config.yaml
hidden_size: 128
d_shared_expert: 0
router_score: "sigmoid"
init_std_router: 0.0217
lr_router: 0.00119
vocab_size: 2048
norm: "rmsnorm"
optimizer: "muon_variant"
beta1: 0.9
batch_tokens: 32768
max_steps: 8478
dataset: "wikipedia_en"
Below are experts of layer 5 (counted from 0) of a mixture-of-experts language model. Rows are named router (the router's row for the expert), gate (a neuron's input weights, with its number), up (a neuron's input weights, with its number), down (a neuron's output weights, with its number) and show model dimensions 0-127. Each number is 500 + 50 x the weight over its row's rms, rounded and kept within 0 to 999. Numbers have three digits each.
After each expert's rows: a language model's description of what the expert responds to; "raises" lists some tokens whose logits its average output raises strongly, later layers aside. This comes from a sample of Wikipedia text that the model never trained on.

# expert 6
router:465498477533532567486520549482506584485542551458495460578488470547482510481554551397506472544519506524485515539557525534630603531431551527419508554449541521492591519548414516504528466524448484534479539424405516600496426490483491553523521483485546498478519441404505537565483442501580447459499513521550480574393514430547452452424381457543490518474498596509497466442563483467553373398467
gate2:530507529527448425429480510420537552373501488507469511402445565473541517547447548570563455475538506445438478543459507441528533420468603497469478474508502525536479524607421476569438513455525416460507425567560456587450443483450496548392524406472568446491519556518486538441492388503545530517484511508490481395534465485512523530526469586524492543437455566627435437502489539534465467514541
up2:467460518447473501499433541480524465539514533452364507516451440446527376475446475502497489489482448561510533512551381383531435450436578526539463527492514502481575593491535508526519585479551570537517564470491522570528525522522504425502426554484452498596480542512545420451410571585432566579458471539465463491512526478427481439430571458472521535509421598518473548560519490462578572469520
down2:486520537478546607455475528512529491451432505502442432503540561493497489454526509545525516427487483504369500492488481591579515432474480538510546488508554527441414472478548409466448509525439466539450571475462507518551519564518569504389504536606505379499430465476450500361505514584481418535542449583436434476539518523507444386514545533536422430460523562508539435504521484494516526415584
Description: Word-internal pieces following a consonant-vowel stem, such as it in Revisited, bit in inhabitants, ic in Suicide, ant, ct.
raises: "ers", "er", "ing"

# expert 55
router:579500516491540569509486528547482612502559535441582462465557563523516482469508492438471455512545523521394487452462515409555466429546590457502468524467561533530590479457506550434466505538494501415457508439487461722471443540475505472526546424529540554410525537444539464535448412432456567433420445492482484490533442551569499457451485465510543518488539504500483397478504484443559486453481
gate5:515439511473429480482551567509478509558516450421507533609590577476434528529524431539416483503413477508558501502556567516543477455441482428464529483477537560548435466479469575580421565439431564557496579450520493623470535466505463500499454522529426416471474534564517570494510403428577540485519573489464511480472499454561473484490468582462538540520536453497543446574501626485510384547497
up5:539487507405500475479554520573425585537518500466499553428553568478521516590566520490498560502471411509513425582488381479519512612511514440511566469553560525505529504468355489548489554540523476471524609490513500524433469551521487419547505513525452497429473496537576508542529533519530534349429533452430497528521427478457433432541485516554465495528484451458598475508430469428464472607480
down5:573480488542502478547502374438515491424501419489596507504484391472538485580435465429493544547504596549556496498527500515516472476506484552492536565446429498476498462497440480392472447487608511477450406594533536487523460528464483497488471562452474492513529452445538544512493464461533539500618515487536468483417484507543482482635554518453546414536427468515486445438548565497449338551463
Description: Mid-word pieces following an initial S or As in names and words, as in S-my-the, s-li-p, S-li-go, S-e-ine, S-wi-ss.
raises: "ion", "ium", "ul", "ious"

# expert 44
router:639527435484513543440573560601521547524604515516577487542522580557508546503478518428525476432452571513457514558459554507563420488440645590509496523400498576548503606502487535536448551556505467484427526432437526520469470485471557454416549451592562510550557517460540461522493520491542518487473508456508506483450416561506528456513532469501578496479573481551467492475455409517568436524516
gate3:555476513431418487525626465522483481530468405524536518417516487558543448557497453460554530489488470549486622536547479493482529533486515532486565575470449467614577541539580566567458570558423524592466484512397508495500521513625585524566445477540493552467511541545443526492529450546527486438474440559496506512442431501426528506476606483557570524479494603525440413531452525472527461482546
up3:512524562449545516561450512452452504474526509512479380451510506544467539403544581501446454483451503451502414448542475548441569485505414446508485486585519525452468571529445499529586496516420517475594517554545488521465419505332543510519518473483424534476515464531541521467397474429473496497479439535557487508520547456465556479518510536413406442605581534497477463451512462479436561386415
down3:448432551554514514475489584479510407502480501593500579476534469503499503488512463435498592498487602403486517555560514488541489502490546499491498470503477405521502390434592536575434464555474480446432529509468437494630569531539523551508441466436452520532523457504518382529525516536488573577486419496482596543445468504588448546546492548498451531458454626522480570497562534401518517531569
Description: Word-internal syllables ending in i, such as hi, bi, pi, ki, chi, inside names and words like Mobile, Tbilisi, politics, kidnapped.
raises: "re", "ster", "ers"

# expert 15
router:513508519571525579465512519466483513493569483538471533524544442510554558486486545497421414433530486526465483519534572439530529495474584541442446615406484461490499552510472492480401406588481577463500535454487514588541351562525502481538500506469591525480433560568448420504438514546536546556451485412530490493441498445568522382444488483553498504490600551512566449436488536455534409444520
gate0:448476411546488529540456460497549484459465469545508542533530481398503566507504492592496501518506587517533547466422532427622497524455484490572433541460587447538423447472612451537460534524482537565461582515491574556391458476441426570565493433492529566397568516410513533525492432476581557556539513474530490508457504464458460445475526533436463525455408593526458470448514443477499520439560
up0:509550475467560543453537473595481572406579471496463542394440510403527523520562494582556531480527468486536494541481555461437482478404401555586480559435528552506466456479501475433521585544472508583518492451564482494453424609447494467446455448527585569531521509478507477459483474521544523566490504458509421501473534436494474517483616429535556549448428402494565523477560427557432531523560
down0:595524546550573498552521501516546448647491530505510510464434456583469433451542512571453609509471497549539497536555569475449535404412520428563462516498467474511657528514405476533415512437507565431520473527434508539519525446549489401536501466499535503505597509462525577464539427407576486395475460551428469501507437467510499470475549471505467507529540477475474556449519534504526513505414
Description: Word-final suffixes forming adjectives or nouns, mainly al, c, ic, ical, ian: cultural, industrial, signal, Cognac, Giants.
raises: "us", "ist", "ized", "ities"

# expert 58
router:510515503481502520416526440489528539495596581569450519576587411465550449482565552477376464386534515641475509531541461493527490455495503504499521608441566450516533516516489519522496464416508542463507530399494495541523355564577464450490516489506618535455518490510509482592475483556435531472475527498484497523503427505549461391470486440458527548442588510496447454445545528519583452506463
gate0:449474527532522550506535553473540520619492532519488605435520521523563478491400612460410560542475550547525527596491478537453546404493475425569461489457444403514509486412533395514602533532607529514529483566508547536510508468567513498509523535526456557508494568524514487520512463492481441423516533597501486497487421537594542454520566533567525477492418552466447499437586534549481613543507
up0:456544432553499487531556550460502420498458525521538473537601405554516556465559451459544491481523511459404495431463587522518486573534463474503560528513596538524448447572484536415480498522445514482415565568546505576354461473584518487439498410490547537525543475502427475501475430516562450553486435541506537418567508469426511570421503526407494586441510425543534533552454555558471490451480
down0:522393536514478555456489590522559421460514504445526523505459483481489499535551544477455452499412511504514502550464538444480493465598414503489522554455426465471464455446629524579559500435556496491613524563474497446482601481441462469453494496528334482428515548452435487568494519513465517582463548521562461436559540515503488517457497494494402489558446586429460471420413483486534578434488
Description: Mid-word syllables il, al, und and ad after an initial letter, as in Bu-il-ding, Sp-al-ding, B-und-esliga, possib-il-ities, plus for and return.
raises: "i", "ish", "is", "ia"

# expert 40
router:574560398516567531554619478605540535436533557518561533500636470410464533474550528509498487454512533496505530447528555540488566508550604521501511504395493612581548535519500518520395520476494545543493514415524437529475507495510510524488610479520538553449554537485546419541466476477494470488506464419615470472533445514506518432485472482488512571497590496435503436517608522595556478465502
gate6:459465393555491562498604435570407591427468519457431466455461527459534418500461499537493433523549598470541499478558426502532484427526535545580518510459520502659428541509424522576524489456414455549526455520451426462545546473547512508489501525528555494563507657479490478552531452494547607507490533488488520532406496484537513552487577499555503484500508510538499484500530442511429575577534
up6:433557488518481481505417498453549453501541456526551537500427426544497542508462535480589568555525505524452484485546532533478504549535443533553413505531459540485495577566500459501486487431491523435513438552489567493554418557503515401471471495472486521508397424504469563445464575450487380572435462618421473444451543560498558588573481515481582447518459475551407424489600543401518513564466
down6:484454499485422521425581456482448458433497481489437559445521564497531481445479496446495469467630477529506485512595560544478488513532575485387526428536590537497457529483498478514548413497532459474512489491578398400469579545480454515470519550540560568503461497455564526531460525496539507439417454426489432619501535566613509461471465416468401571493522474473456447497489516559426516489604
Description: The letter w and pieces like ow, wi, often inside names or romanized Chinese, as in Shuk-k-w-an, O-w-en, sa-w-tooth, S-ow-erby, plus stray byte pieces.
raises: "ing", "er", "ed", "o"

# expert 59
router:513520441603552545421547635553509494569533575464562368571508483509443516509525581474484479432486565498516483535528575464549418528496610556473454562450528502523511450544440480551501469527507515532469495466511466587494481485540517475429529415566550514436486426472488412530510487540568538581457457515520460530414452516560445464489441474517574511605475597505457434490534389480499461463439
gate0:454495426543499510524448537513495517529552474486555409513487463420497474523591511575474468397439462480563430502519463499403460519561587636557461463552503489537576529647516475464525440466468540458473414513528496488517405495513541524435468518372539484470536481482460505464516567471485553516474480519496509449422512564485450440446441461474567473559545544566539399505502364470468462439550
up0:507563543490480431484481480533404500481480498519490422507535552499420516428448520575520522636522452574468503449463544408480507490455464571455482512551530489544520536489610506460450442546515515413495499474554507489482444532466465559481471481424552421504452453482474540552452534433620465542560465593517438442406496476423463443519521542419498530389516594513519541490482442544532638463583
down0:523543482371419418502480414504461472442526473507513461524493562459616459587475479394548528511445524484502436472491466500452532577537497451399474506437519434493574468430495556460528569492530478633525496596426560486476512447492478461551469519516452544482425420564503566446517496505458475483448535451437484397579549524558567503448520446499447494537573463450523464472488593447423539520440
Description: Middle syllables and suffixes like im, ip, port, ment, ism in names and common words, such as S-im-mons, An-im-alia, munic-ip-al.
raises: "e", ",", "s"

# expert 17
router:651493517581494624445505530514501545513549508624536524510498442383486484489505530450534471434549525486445514483564482554466469496431461493443472604475533589535581495492529567548463578508443593498484570505489546532508460523460463487534514458548581491456543523509534480519491548454542498508477463522479540475438469546620528413510481396590547477455636500537469477491507519578547507395487
gate5:510504418575479526415510505431434583502524522564579605578521453373465571550433547522468524499519526555569513510496519478546474541483466431546449601485519571570481519529500486544533558526463562412511525535597509444496523472483567526523556536548547491441515480548555509499462507454539540605511450527375508488634489515528482401473393440520538450491554498536523621526491524528470480477494
up5:504441385471491546433549464496530550444420611412546447559499504448511546478537469571455586543440478534474409555545493425520443405497460479572464472498501465449479456568485516510551488538479536589552469438499500496542483596486543526524532551453523613503496463531509420536513552482363553443492546462479540413503478422444570510520522503489517594456445467450462585471452560488446473586538
down5:478531467377509526507510447494486499544499602535466556515452486513459445555552518519457586513558538471400477424523558567464521542497534428446545569552469518538440511534488490492371662482531437436574438469396457535509464434420437476531459511424529485553492493595503560453451517487576549521509525497444480488542420511476439465508436461408500560524467497509414583458428509447538515535508
Description: Inner pieces like l, amp and ung right after H or Ha in names, plus spaces and line breaks in tables, such as Ah-l-berg, H-amp-shire.
raises: "par", "ci", "ad"

# expert 37
router:532532463496540601456541455491464581453538536508586460595566548497507466551598541497471519452438632528439517519594572562546515445464475441521429549475539541463535479545579534513580486525544532453521562423443475517501401517573505537586582448620631529488506480500534493548477443499446481555499530477485470492448497500528464517422458491414550517509535525492570543457437519512543430448582
gate0:498487556485563503524577568576548432596591458547484576460494495559561461570542591585432535595442609575485501422477465539582496515441542540523507526486535470503438563531479525462584504566552527496571461509507489466425467579584376546593597478479464480537447513450485486599536508477473567471549574475438497466400479505521503525501559481501476431521513499486545481441493515479518445536452
up0:506523489517436446494402588549554489536424475437580518531470526519515482469446504483558472405488539474481488529489420473453455518567490560523524475504553490494505587477393459475405476475520480505467562429479497452467439479567593477572462490542483475545411535474479476432577444550480574614527502492495552563524524503540601541496511534445468585449496513616473524536473557447374638440465
down0:521566492459475577538483438599520444588531562522512556588539533566418457498527431552391478453436503505514594537508462481392449535485386438508561499478488454489494444503466437508454454433471508472453505540502466504519384451452536529520501517413499498489507459502503532478436421391418525510501589548522491591576546483447506521469627476529424460444433476469447514513568521523511410485526
Description: First syllable of a word after a space, such as po, se, so, bo, f, as in politics, pounds, seriously, solid, Bowen.
raises: "ll", "or", "nd", "dge"

# expert 53
router:565519554492561530404523477501517491478541554538559502514540504501374439502559566505444592456458585519512429485479419436615584470434564479436544519517494500516534578552536525537486476496530482536429598412449499498470460511573493453508563478565535569527457536455523396451509487534527492586511489550512482510495448528579432480488430385603574509484553497504489374418520458465533478447501
gate3:549491534486476482543522541439493523477459534571555504483571592517407516526449558509489558480496542513442531502507436525414491549553489536479491440425446538464523503466528421405512485566522470606476632513433443555495451520463490509531592527482507617490537557546485462491478512563515405564518524499397487530552484496461558453543480547658532557464530463518543448491495566583613387482476
up3:530510525504624515524466440430467438494512556512435467512478489429407553535495492474518498507517516472472499530471469511507604530538475518405623543507498545438477620431532484492493473522518460436492552609492434527402462557523405515404584570474457551440477517490486508465497475497452567535580559587488570541464512434544475537535487595518492500541458434538557482586591527519442540590414
down3:493495549454396559543472573524491500518449449552528548550420580485593440502505471480504507604523480477548501491514457639502415450494523458457408523537505446493585454508418546440498471419503573531475473486471498521439509452580512549543475455525611524589462476524530436473481506489447617487432452451444488494551473530421484451546559522518528535612528568568465564586463473445449424485487
Description: Single vowels a, u, i and syllables like ma, ha, ga inside Arabic, South Asian and other foreign names, such as Q-a-htani, Z-a-far.
raises: "c", "ch", "ard"

# expert 61
router:522467505556545560446605549464529500512529571529588515592541527404552454432451552415469493448586594524480398431478519452507490565517518441524475637549510590486569523474519478493481494484480545444452499465437510567469477482510504432540522391607510536520541505407524501516438429486477551483463392432534528458498493492484438422517483510544509570554448500428416458537551571503539443475502
gate0:477444504456536387387518503490567536448565511414561485514463543478421506441456511461500428453566489489522440482542508398544495440533439478543488520516482630500484452584564517522494513465532492469516488430413473405527441507559566519534556509567540533386599570442501498469468542522515544501491502484567613422504563506463463445520448429398537497460532574458511424481478518512580582517483
up0:516495598519494466429449521524458438508501502548470537529484474556500437532514484452394550447579519499499519533523504485456473392463422557475560417441493495540487488474399497456499489494466540540517537484612595443620486638507476478505486536496579418567441387508452568622442524483528499534512433506574460462580511503462524511474444506572596519471506497464447571431498464471471588486465
down0:581429552467411539522492468415450569545527525513547550426489521483452525552637463445383557475501538557486553532419547462463423480547495443527546582523487373453464457502470568523444554406469521499512521495463476524520499557572444471542470528575481552513519460506522475376497554484600591466546465480504498511433477406463491493500428535573456506453422468529496433413492523535426514491502
Description: Tokens after numbers in statistics: from in census race percentages, than, km, ft, °, ^{2}, ×, million, and colons in tables.
raises: "ly", "e", "vent"